From a checkpoint of a small mixture-of-experts model trained on Wikipedia.
Size: 14 layers, width 384.
Experts: 64 SwiGLU neurons an expert, 6 picks a token.
Training: a variant of Muon for the experts, 1131M tokens.
Below are experts of layer 10 (counted from 0) of a mixture-of-experts language model. Rows are named router (the router's row for the expert) and show model dimensions 0-127. Each number is 200 + 30 x the weight over its row's rms, rounded and kept within 0 to 999.
After each expert's rows: a language model's description of what the expert responds to; "mostly gets" lists some tokens that are sent to it at least half of the time. This comes from a sample of Wikipedia text that the model never trained on.

# expert 52
router,191,204,196,153,243,155,204,216,186,207,218,178,201,259,186,151,224,213,211,185,229,192,261,209,247,196,209,255,195,190,152,209,229,201,152,285,154,135,172,145,210,172,191,152,233,174,205,224,165,205,192,204,200,214,187,194,185,199,217,221,184,227,202,177,209,191,190,199,222,210,230,170,250,164,169,206,236,201,193,150,192,199,197,216,205,193,231,241,165,191,243,206,205,210,237,248,223,201,263,195,204,214,141,192,160,189,196,187,236,211,167,181,198,222,175,188,229,214,197,226,208,237,196,188,202,202,200,202
Copulas and degree words
mostly gets: " it was", " can be", " is", " much", " very", " it is"

# expert 36
router,158,202,185,214,164,190,197,193,191,223,261,224,191,211,227,189,243,149,221,208,227,181,250,232,207,195,199,208,223,290,177,222,235,178,222,227,204,178,182,234,231,179,236,196,210,171,161,117,229,194,181,166,183,169,190,150,235,166,220,125,207,237,234,203,245,206,152,227,203,207,244,182,205,153,155,228,201,179,191,191,168,158,160,205,187,179,209,201,170,194,185,218,161,202,176,148,227,224,203,243,146,246,167,210,176,204,237,210,174,222,208,222,224,200,194,228,236,208,249,183,182,245,201,255,158,188,209,224
Table cell separators
mostly gets: " | \"", " | at", " | @", " | \"S", " | \"P", "| L"

# expert 59
router,213,168,192,154,133,199,200,177,201,153,216,202,205,158,177,189,157,124,164,187,205,176,190,201,189,243,195,244,171,200,248,176,174,223,210,218,196,166,232,204,238,177,178,175,228,181,192,196,243,203,227,227,187,146,207,237,196,155,211,127,200,186,162,266,226,198,176,199,255,178,132,172,247,161,196,212,239,235,258,186,222,251,276,252,173,165,194,204,183,261,147,251,210,174,158,164,258,180,152,163,178,207,186,199,207,224,218,197,241,183,155,221,162,202,192,184,174,224,222,150,190,165,199,144,237,196,215,215
Second syllable after capital
mostly gets: " sk", " opt", " stat", "Scientific classification", " ant", " human"

# expert 28
router,214,201,227,220,181,222,207,235,168,254,170,167,231,200,178,213,205,199,191,233,145,215,211,261,224,203,226,240,213,233,183,271,261,182,244,173,224,206,211,180,213,191,137,163,219,140,204,161,196,207,162,199,181,183,172,227,199,164,226,182,162,209,193,235,200,205,135,194,199,212,239,173,198,230,188,212,162,194,163,205,215,232,226,178,204,195,247,240,192,157,187,198,186,203,267,266,205,133,210,208,215,233,227,234,183,181,204,206,151,170,218,191,163,199,167,205,227,220,166,140,207,230,184,276,200,236,210,226
Table cell separators
mostly gets: "- \"", " |  |  |  |", " \"B", " “", "|---|---|---|---|---|---|---|---|", " | \""

# expert 55
router,175,195,227,175,220,196,243,241,178,181,170,177,170,244,133,205,189,226,223,199,204,189,171,161,165,220,250,241,215,216,176,182,202,213,220,196,194,203,205,213,240,200,203,191,206,190,199,185,172,216,203,176,241,266,156,149,189,151,260,226,204,203,206,126,222,173,194,177,205,194,188,216,228,209,151,237,157,193,189,132,201,210,188,228,260,116,181,178,214,200,184,182,215,202,193,219,221,182,176,183,164,198,179,194,184,186,198,176,155,192,208,196,242,228,223,167,197,160,205,185,167,154,171,258,217,198,222,225
Articles in math prose
mostly gets: "; the", ", with the", "The", "s, the", " than the", ", while the"

# expert 17
router,221,205,204,219,266,188,230,180,211,168,240,215,199,241,178,230,222,150,173,222,188,198,227,175,184,233,213,199,159,230,200,242,179,206,202,213,235,171,182,172,186,159,160,148,178,170,174,177,169,222,185,201,162,151,193,192,212,167,175,209,218,153,214,197,198,182,187,205,170,190,182,193,213,179,226,197,227,186,218,205,169,186,228,144,119,166,180,215,208,204,219,201,199,134,209,177,238,187,191,186,216,191,171,224,164,198,171,201,198,179,231,180,118,222,226,220,201,196,198,183,192,180,279,201,241,197,187,173
Sports stats and totals
mostly gets: " within", " all", " throughout", " of all", " throughout the", " / ("

# expert 45
router,156,213,177,131,183,141,245,156,213,166,267,217,157,230,186,236,194,179,219,217,198,215,233,172,171,249,232,225,228,170,219,195,202,182,221,203,203,150,169,127,195,229,186,214,179,189,179,203,209,189,196,199,213,117,196,205,232,231,268,243,221,194,171,209,160,139,203,193,222,189,201,180,159,178,211,224,235,225,222,206,184,238,209,150,167,230,208,185,212,220,261,191,227,171,230,237,175,223,224,244,185,145,193,194,172,162,179,212,204,191,179,204,171,175,192,231,181,195,217,252,177,148,226,214,222,203,214,214
Adjectives and sports actions
mostly gets: "weight", " touchdown", " winning", " strong", " final", " great"

# expert 49
router,242,175,200,180,255,221,191,222,186,216,236,190,233,162,264,197,198,265,183,259,142,186,204,183,188,244,144,213,197,232,242,156,178,173,190,157,199,226,210,125,231,175,214,213,211,204,225,190,193,188,209,222,238,224,216,234,224,171,176,237,183,240,190,215,176,205,193,159,222,167,146,187,239,199,170,150,178,187,190,185,212,214,173,183,223,208,181,171,219,204,176,181,196,241,277,181,224,189,206,261,208,236,188,171,188,202,151,257,191,161,135,175,209,157,218,204,124,180,214,226,174,208,238,210,235,172,185,183
Word-ending syllables
mostly gets: "cohol", "rogen", "met", "omi", "omet", "ley"

# expert 4
router,169,232,213,240,211,188,207,223,240,192,161,182,222,202,213,158,222,225,168,154,166,208,203,151,196,170,200,188,209,208,135,158,156,259,170,213,166,197,187,169,166,238,215,187,188,241,206,229,160,202,237,195,168,195,212,211,193,163,191,248,233,179,235,168,200,191,159,170,168,234,179,273,233,189,201,208,210,194,218,178,219,171,159,156,231,251,245,186,200,190,235,211,203,262,184,192,192,194,246,197,196,198,175,213,192,201,202,229,196,217,246,153,209,177,185,237,181,244,162,219,192,163,253,236,183,281,197,170
Place-name qualifiers
mostly gets: ", New York", ", United States", ", England", " California", ", California", " in the United States"

# expert 14
router,205,189,235,137,199,183,146,127,214,221,224,206,181,227,191,182,132,185,196,136,230,207,176,148,219,213,176,231,210,153,169,212,172,229,194,221,193,149,253,152,176,171,261,187,186,204,204,248,244,192,271,235,199,241,247,236,196,170,205,189,170,246,129,248,196,183,179,221,199,186,222,245,201,201,189,230,242,203,242,169,178,258,230,218,167,172,182,171,194,206,152,206,205,233,231,190,206,183,191,189,183,211,180,240,207,211,143,191,197,216,204,192,231,215,212,151,206,159,194,207,194,207,215,192,224,183,241,195
Mid-word syllable fragments
mostly gets: " esc", " fl", "andidate | Votes |", " requ", "equ", " prof"

# expert 11
router,243,189,205,258,174,216,221,237,180,212,176,152,229,125,197,223,166,244,175,192,215,216,223,173,160,180,169,136,234,183,191,203,195,200,205,211,280,182,202,221,166,190,191,197,158,219,215,166,153,195,178,168,196,202,212,193,187,249,261,223,206,146,226,212,213,179,182,213,148,201,150,160,189,218,180,208,164,118,195,162,189,190,159,198,220,152,218,251,226,258,200,209,233,272,210,167,204,208,214,202,216,230,191,219,240,257,217,200,163,226,205,193,199,172,221,258,187,193,199,196,193,133,204,202,190,179,175,257
Asian and Turkish name pieces
mostly gets: "ı", "iang", " Turk", " Turkey", "ş", " China"

# expert 51
router,228,184,182,219,219,201,180,273,205,200,241,215,217,203,198,202,226,207,228,220,219,206,181,206,172,171,191,186,182,191,157,218,184,172,210,153,219,183,223,247,161,203,232,195,191,205,206,171,174,171,163,208,240,200,202,223,212,235,198,219,232,158,234,173,202,201,188,191,224,203,267,199,224,186,226,227,213,261,209,233,231,205,173,175,278,158,254,223,168,197,206,156,192,221,136,245,183,178,269,154,176,200,188,212,184,213,195,167,186,207,220,238,206,143,200,176,194,159,227,165,204,238,231,179,224,215,199,164
Line breaks and colons
mostly gets: " =", "==See also==", "== See also ==", ") =", "s:", "):"

# expert 50
router,160,242,205,144,238,220,194,145,220,185,128,217,170,205,180,187,192,171,216,239,183,155,192,193,177,156,204,218,186,231,235,201,247,170,157,184,215,259,173,221,235,181,205,232,225,188,206,187,240,100,199,219,227,250,175,202,173,170,238,182,227,180,184,210,201,212,228,180,240,228,220,203,184,225,247,210,179,211,193,215,149,204,202,177,182,219,169,157,173,163,233,209,218,155,220,251,226,245,164,207,230,207,169,194,192,188,192,187,226,186,222,205,177,191,183,194,161,180,191,197,230,167,200,225,177,165,258,185
Building and architecture terms
mostly gets: " stone", " roof", " glass", " windows", " door", " brick"

# expert 56
router,208,183,167,175,151,238,198,192,212,230,171,240,193,214,233,203,211,213,234,195,209,202,206,256,169,137,170,178,177,178,173,229,210,195,232,164,220,140,224,211,143,207,162,166,201,180,236,201,145,211,219,240,147,186,201,143,243,184,177,151,199,177,282,121,220,199,184,234,169,219,169,202,142,219,207,203,176,207,169,182,213,178,189,151,223,198,207,250,189,190,211,202,201,206,180,199,207,222,189,198,216,210,188,181,167,221,220,176,126,178,143,200,185,213,184,164,220,164,223,189,183,251,215,246,134,223,218,185
Name connectors and table markup
mostly gets: " | \"", " University of", " at the University of", "=", " of The", "- \""

# expert 38
router,206,157,187,246,201,210,205,148,208,236,176,184,172,179,219,270,200,214,196,192,214,222,208,188,185,215,193,228,223,227,211,201,179,173,147,191,196,174,222,133,178,199,239,174,178,200,204,227,178,215,240,174,231,243,198,209,162,168,173,194,223,196,217,151,220,163,205,156,187,202,200,198,194,173,192,227,196,231,147,176,177,170,138,155,184,204,219,220,239,182,228,121,263,137,219,251,183,236,213,185,178,204,171,217,237,193,231,145,132,173,245,156,214,170,222,200,193,208,175,211,169,179,156,191,190,213,197,215
Conjunctions and clause links
mostly gets: ", but", " which", " that the", ", which", " that", " because"

# expert 37
router,213,245,210,224,245,210,216,190,170,184,210,155,177,227,158,220,222,202,186,219,159,217,202,134,181,205,213,224,227,165,177,201,169,169,187,169,213,221,172,164,190,230,204,186,192,198,181,191,183,215,167,192,220,219,209,202,225,163,215,192,202,272,212,193,262,190,173,232,228,183,252,213,175,192,206,240,245,187,203,190,156,211,220,187,260,180,224,185,183,204,179,138,243,212,178,254,198,230,218,185,191,200,219,193,193,193,180,167,147,182,187,175,157,188,151,207,236,229,214,212,166,202,201,199,221,262,235,220
Causal and relational prepositions
mostly gets: " due to", " because", " due to the", " using", "==History==", " based on"

# expert 39
router,213,186,231,183,172,130,200,148,201,156,195,216,204,196,226,211,181,178,235,159,210,189,237,236,211,212,197,215,261,233,206,200,155,190,210,153,179,229,199,196,251,171,244,210,196,190,219,191,201,194,266,187,233,223,183,156,195,191,170,187,207,216,212,234,162,194,216,195,188,193,235,189,183,205,190,223,225,205,210,166,122,199,219,267,230,210,197,179,211,176,166,238,179,187,183,222,198,221,207,250,168,183,186,180,180,197,216,239,152,199,182,219,191,200,238,189,194,144,176,133,269,207,165,221,197,212,223,174
Scientific word fragments
mostly gets: " physical", " protein", "seud", "etic", " cell", " tor"

# expert 15
router,213,243,246,229,213,226,194,233,238,198,202,223,206,200,198,178,196,256,161,200,154,207,269,137,152,140,200,178,163,191,188,229,236,208,186,160,214,199,284,158,161,198,153,206,185,195,228,194,196,226,197,175,165,218,222,152,189,248,216,246,271,180,244,143,181,187,214,199,208,195,193,165,207,241,203,200,218,199,162,171,204,169,173,158,242,190,238,223,228,174,209,190,179,218,164,209,178,172,209,194,144,192,195,222,266,147,192,142,184,196,226,193,201,200,186,204,204,202,242,218,204,200,223,244,208,235,208,182
Place names, birth details
mostly gets: "- Country:", "- Born: ", " County,", " was born in", " (born", "- Genus:"

# expert 41
router,176,236,245,277,236,222,186,218,216,173,192,200,208,234,183,219,186,171,202,178,222,193,191,160,204,179,203,187,226,197,201,192,216,137,256,239,139,201,236,152,196,187,226,185,164,162,184,244,187,198,240,186,152,194,184,255,227,176,220,194,189,207,236,233,192,163,155,183,184,177,167,215,186,155,210,233,199,142,183,202,173,203,236,229,195,229,204,257,199,189,160,150,233,244,208,228,201,170,238,210,269,233,226,260,246,212,197,212,163,243,216,213,155,218,173,188,238,231,212,228,175,189,185,217,152,211,169,208
Digits inside numbers
mostly gets: "70", "667", "77", "167", "60", "207"

# expert 34
router,206,215,197,183,211,183,267,117,175,166,206,167,174,233,161,219,255,180,210,220,137,191,160,189,232,169,152,169,247,148,216,159,143,187,150,227,185,199,215,176,176,183,165,155,186,130,222,204,195,207,192,205,166,175,147,193,160,231,209,227,216,228,219,159,210,259,246,196,210,194,196,167,194,231,173,208,278,199,277,186,169,206,231,206,131,195,187,222,186,187,224,172,232,167,225,203,176,176,201,196,197,219,153,218,214,179,193,169,228,180,218,216,216,177,205,155,190,202,229,171,231,239,153,227,211,266,205,180
Biographical linking verbs
mostly gets: ", he was", " He was", " he was", " was the first", " his first", "Species of"

# expert 48
router,181,203,197,225,229,194,147,222,239,182,180,254,171,221,193,174,212,182,175,206,167,178,196,208,179,161,197,153,221,245,182,215,255,236,224,212,171,192,196,170,212,203,190,198,206,207,142,240,202,231,245,187,198,209,247,185,159,185,209,180,215,145,185,234,178,227,168,205,190,216,128,199,185,234,185,213,121,202,213,248,182,169,201,223,153,229,204,220,231,275,255,225,232,217,206,191,192,194,174,147,182,231,236,280,146,234,161,171,209,208,216,206,182,194,214,204,194,206,221,162,204,232,234,178,231,179,207,204
Place name starts
mostly gets: " St.", " Saint", " Mount", " | FRA", "- Date of birth", " in London"

# expert 19
router,238,178,153,186,231,190,244,171,176,183,211,171,147,128,226,165,240,161,222,192,189,186,190,177,220,196,165,184,245,202,226,180,195,202,193,215,184,246,229,226,250,202,188,179,205,191,212,158,199,172,238,211,194,197,165,223,239,198,208,191,153,212,179,242,182,205,200,199,252,157,211,198,146,213,170,170,247,167,261,128,210,215,219,180,215,182,204,165,193,156,187,208,206,221,307,214,174,172,193,166,209,196,226,231,204,185,209,202,130,167,178,214,189,208,197,189,220,215,186,187,137,155,226,210,217,152,211,195
Mid-word lowercase pieces
mostly gets: " economic", " human", " legal", " ge", "atural", " cle"

# expert 24
router,177,221,203,233,184,189,184,219,179,206,177,180,190,191,193,228,226,198,190,250,153,212,204,204,234,145,258,153,207,161,147,222,207,157,248,160,205,198,251,259,268,206,170,204,191,204,186,247,219,202,217,229,207,190,178,217,187,224,176,235,228,230,161,208,95,227,188,210,211,232,165,250,221,217,235,154,146,218,253,183,213,171,139,208,171,225,184,177,193,189,194,151,173,192,157,154,180,233,208,224,236,258,227,217,248,216,197,225,196,144,186,179,155,235,178,183,191,206,181,191,207,209,199,194,177,222,150,218
Surname starts after forenames
mostly gets: " Mc", " Sch", " O'", " Van", " Mill", " von"

# expert 0
router,259,213,212,118,207,202,212,171,171,188,156,152,165,222,213,146,255,213,160,258,160,211,210,211,222,181,228,174,233,157,165,187,152,204,146,215,170,195,165,147,215,181,261,155,167,250,217,216,240,172,148,204,193,220,224,246,186,187,194,209,164,248,178,215,197,227,260,166,192,201,140,203,212,183,208,196,208,188,182,208,208,196,179,177,189,222,229,204,169,135,193,186,200,137,225,256,153,183,232,171,208,213,235,237,181,140,191,194,240,164,211,250,220,157,227,187,195,203,187,163,191,201,226,197,171,175,240,227
Action and abstract nouns
mostly gets: " development", " worked", " working", " design", " market", " relationship"

# expert 35
router,207,269,200,236,206,190,182,244,209,167,217,222,190,199,172,175,218,247,202,227,231,197,206,170,158,163,206,201,109,224,184,207,163,187,192,206,234,184,160,234,126,148,126,177,174,226,161,146,193,201,162,215,161,209,170,152,174,226,235,164,206,171,266,153,202,185,161,177,200,197,204,199,221,247,179,225,187,206,178,267,212,247,192,220,182,167,233,170,192,250,267,220,178,176,194,204,219,184,267,155,185,196,160,226,122,258,226,193,196,204,223,213,210,200,206,241,183,209,209,184,177,224,207,174,183,165,215,211
Line breaks in tables
mostly gets: "- Born:", "- Born: ", "- Location", "\n", "| Preceded by", "- Education:"

# expert 61
router,247,225,203,216,202,202,203,150,230,258,207,181,192,207,144,215,212,207,214,207,178,217,238,230,261,190,224,199,173,190,200,194,186,211,217,216,186,223,103,200,171,216,189,220,171,173,187,172,158,270,208,172,170,182,200,187,227,189,191,225,222,175,200,147,198,192,178,233,171,206,162,126,196,200,208,256,219,205,244,157,202,211,153,174,259,206,266,219,212,196,212,178,217,202,211,213,207,239,222,232,169,241,186,228,182,226,205,242,169,211,222,157,188,240,148,180,217,195,209,273,184,208,184,200,160,181,212,225
Score and statistic digits
mostly gets: "0", "04", " £", " €", " pm", ")}"

# expert 26
router,243,195,226,197,160,244,206,270,191,181,168,193,196,280,234,206,209,211,161,225,215,145,127,233,169,199,219,226,212,224,172,201,274,213,252,217,199,272,243,200,160,233,224,210,228,143,186,242,180,167,200,208,233,221,186,211,152,208,214,201,208,227,218,241,181,191,173,167,224,194,193,209,190,167,179,178,163,175,219,233,214,188,238,166,164,230,165,191,152,184,174,203,198,180,192,130,184,190,185,224,192,216,209,211,238,219,187,167,183,142,149,221,185,234,205,184,240,178,180,205,250,197,214,213,175,170,205,173
Nordic and foreign names
mostly gets: " | J", " | GER", "- Succeeded by:", "- J", ", J", "- Directed by"

# expert 3
router,208,262,175,233,139,176,215,211,160,220,263,187,202,146,212,213,220,237,193,211,196,212,184,169,177,206,227,187,116,159,227,223,221,154,206,225,253,164,211,164,164,195,157,202,204,233,171,212,236,172,173,179,186,190,152,168,189,172,162,198,208,178,232,218,175,172,164,179,157,228,173,173,259,232,210,212,204,217,215,185,171,141,185,176,157,199,200,233,193,206,179,228,198,254,197,190,227,205,200,194,231,219,192,215,124,191,176,178,237,217,164,172,166,219,234,219,230,215,208,178,169,234,219,282,135,197,245,131
Table cells, location prepositions
mostly gets: " In", " In the", "- In", "In the", " At", "In"

# expert 32
router,199,264,260,208,193,222,218,211,193,201,160,233,178,249,158,193,205,251,159,224,210,236,195,235,230,199,179,223,183,203,194,225,258,155,221,187,241,214,206,194,213,183,170,193,263,202,217,141,184,183,173,188,184,242,178,206,187,173,223,226,187,164,196,183,254,216,177,242,200,171,251,218,178,180,166,190,174,191,190,181,219,212,165,234,205,200,212,255,150,201,223,146,244,187,161,193,229,145,197,193,125,191,218,200,170,218,231,215,183,241,174,159,277,217,164,169,214,201,219,203,176,166,176,214,177,253,163,190
Opening parentheses
mostly gets: "\" (", "a (", " | \"", "i (", ") (", "s ("

# expert 42
router,186,142,171,185,242,212,223,201,178,235,176,208,220,183,213,212,167,157,186,227,220,184,211,271,177,244,174,220,204,241,180,202,221,185,251,203,221,203,283,157,226,268,167,140,157,155,200,215,199,197,209,161,186,284,225,209,197,207,233,202,168,203,166,171,153,198,199,181,246,178,189,219,217,193,211,201,278,194,203,159,252,258,198,200,134,221,188,168,185,213,202,155,231,245,224,139,225,185,210,188,218,209,239,201,186,195,210,235,189,161,257,235,179,176,197,230,218,162,212,235,203,204,243,173,206,244,190,229
Mid-word noun and verb stems
mostly gets: " discover", " murder", " review", " kill", " adapt", " learn"

# expert 20
router,200,182,211,197,165,200,211,273,203,163,209,164,210,208,267,155,157,197,167,188,180,213,141,173,226,150,183,224,177,135,213,167,224,229,235,213,184,169,220,159,169,196,222,242,151,210,199,256,219,235,204,137,219,222,234,197,216,165,161,179,216,191,174,193,205,171,166,224,141,183,253,169,216,194,160,133,216,206,239,131,200,195,163,197,197,184,170,257,184,190,141,174,154,207,248,214,250,197,199,216,203,222,201,226,214,190,187,177,207,219,140,168,253,171,232,228,199,195,243,240,185,210,202,179,200,166,213,186
Second pieces after prefixes
mostly gets: " sp", " Sp", " pres", " age of ", "sp", " unc"

# expert 40
router,201,223,153,191,215,229,216,223,191,197,226,216,156,176,196,184,215,186,174,188,192,235,193,203,186,190,218,131,237,225,182,174,193,184,213,230,196,169,228,253,207,238,199,211,236,217,247,202,232,190,206,223,188,193,196,203,215,171,128,236,217,174,173,291,196,227,171,233,177,205,193,246,192,169,215,122,201,172,278,255,217,183,175,207,147,234,160,149,238,182,180,186,232,191,236,197,201,207,200,221,200,211,219,164,241,246,211,203,190,162,186,206,135,248,210,177,265,167,170,228,161,176,236,153,139,170,181,194
Surname word pieces
mostly gets: " McC", " Mc", " Griff", " McK", " Hill", " Fitz"

# expert 53
router,232,164,169,168,184,193,166,160,149,169,195,156,209,148,230,169,167,185,200,195,271,213,204,213,224,224,182,198,140,206,195,176,156,260,191,179,179,216,233,227,154,154,265,257,197,212,220,275,233,192,208,178,224,217,214,170,163,170,161,201,193,130,133,231,178,186,188,170,217,140,188,245,191,214,178,234,167,179,148,235,184,203,198,249,165,217,178,156,167,252,155,170,161,186,165,202,205,239,248,193,162,185,212,193,174,237,239,210,265,208,193,162,204,171,183,219,173,227,189,225,241,145,225,200,248,176,209,174
Organization name endings
mostly gets: " Regiment", " Administration", " Trust", "achment", "elligence", " Association"

# expert 5
router,208,161,240,145,322,144,166,134,164,205,190,243,189,187,244,193,202,185,182,231,205,134,206,176,192,220,169,181,206,188,175,208,176,211,191,174,213,199,166,214,234,182,251,180,159,167,248,254,214,134,172,202,226,244,186,181,205,166,174,208,179,210,155,253,248,214,182,200,198,187,171,177,221,173,207,182,200,208,175,188,189,206,212,175,173,209,154,185,189,162,201,190,201,201,208,182,192,238,213,189,158,165,216,239,198,195,215,162,212,196,204,216,233,121,209,245,182,151,157,219,173,177,228,217,231,180,211,194
Mid-word Latinate pieces
mostly gets: " separ", " In addition", "ences", "duction", "clus", "ulate"

# expert 27
router,174,233,163,159,217,259,161,149,214,218,246,189,212,200,213,198,220,211,214,225,213,168,191,197,211,159,171,204,160,210,222,201,204,173,232,208,256,236,232,206,173,199,152,213,277,209,194,182,214,222,222,177,187,191,164,210,220,238,224,213,189,171,224,178,198,186,199,139,218,189,255,186,226,194,180,275,216,173,237,170,169,194,168,170,178,205,237,200,172,216,229,179,193,175,182,186,205,213,151,177,188,186,172,246,196,194,203,155,227,247,234,167,162,216,242,179,274,183,228,197,249,203,155,170,212,212,202,221
List and table separators
mostly gets: "% |", "; —; —;", " | – | –", "; –; –", " | D | L", "ated and"

# expert 54
router,259,199,180,163,265,208,187,263,192,212,247,168,218,168,142,249,184,170,193,178,230,229,225,198,207,193,205,198,201,254,246,224,161,186,155,187,255,240,221,174,175,232,199,184,162,235,170,130,158,175,161,213,197,203,172,197,232,193,235,178,194,174,198,148,235,192,184,237,205,205,216,189,184,260,222,150,179,210,151,287,243,222,189,201,193,171,230,213,184,163,230,195,234,203,196,228,187,174,175,154,212,203,160,193,193,196,189,200,232,191,267,163,192,244,192,189,146,213,176,126,186,246,168,208,232,220,178,202
Paragraph and section breaks
mostly gets: " ==", "==See also==", "==History==", "The ", "s==", " career=="

# expert 44
router,191,205,202,260,240,201,170,208,175,256,262,184,225,181,183,212,175,228,222,206,120,231,153,215,220,211,210,180,176,204,133,210,219,202,186,209,231,258,195,195,157,201,150,220,208,238,201,166,204,225,240,194,171,198,158,201,224,224,178,246,228,198,185,182,207,191,218,204,190,220,202,210,185,162,209,193,168,216,221,226,227,217,217,199,209,195,236,212,181,197,208,165,252,209,182,196,195,168,215,212,168,272,243,215,192,189,191,245,193,194,220,252,159,210,124,193,193,205,223,207,201,216,160,264,197,227,161,200
Numbers and year endings
mostly gets: "د", "ر", "ا", "و", "م", "%; "

# expert 23
router,179,180,173,175,173,235,262,175,188,162,207,176,215,191,162,165,200,159,192,214,182,199,191,167,235,223,193,182,189,190,169,134,226,179,254,208,238,192,239,228,191,182,182,149,197,254,194,184,184,204,206,192,223,216,207,199,245,149,171,167,234,198,192,216,142,196,191,189,208,185,210,203,190,242,202,147,154,212,199,235,203,173,191,217,209,214,227,213,192,226,208,209,242,217,152,226,206,198,203,219,167,199,200,222,191,243,202,207,174,115,215,189,112,238,207,175,200,203,219,165,223,190,234,180,214,249,186,190
English first names
mostly gets: " Mc", " Steve", " | John", " of B", " Bob", " Jim"

# expert 12
router,177,197,290,237,209,222,191,232,141,162,185,174,175,156,191,222,197,253,212,189,229,214,218,184,215,246,216,181,167,211,190,219,208,161,197,213,185,220,195,254,182,178,163,192,205,236,168,215,192,201,207,183,168,159,147,195,225,228,206,189,246,214,193,215,203,193,210,224,169,210,198,211,162,180,263,231,191,182,213,207,163,205,230,126,151,191,171,204,225,248,195,189,259,188,197,196,210,177,231,277,186,207,245,191,212,270,164,163,195,209,144,157,214,195,167,184,155,264,238,251,210,156,221,216,222,179,128,231
Name particles and prefixes
mostly gets: " un", " sub", " Un", "Un", "In", " In"

# expert 13
router,189,181,230,236,179,208,181,273,197,212,213,225,193,164,226,167,210,206,162,191,199,231,206,187,235,205,218,197,218,236,246,193,167,213,221,176,217,202,200,188,233,238,191,210,204,225,210,209,185,172,257,180,192,226,227,185,194,142,127,157,222,256,238,238,162,167,169,212,210,221,231,205,216,172,202,153,189,219,212,275,185,195,226,269,177,228,170,224,202,176,172,232,194,230,202,160,219,169,163,259,238,194,211,222,178,214,192,238,174,183,196,184,130,242,233,219,202,159,246,201,178,213,243,226,204,244,237,163
Capitalized name fragments
mostly gets: " JP", "ansas", " Lem", " Wol", " Stadium;", ", New York"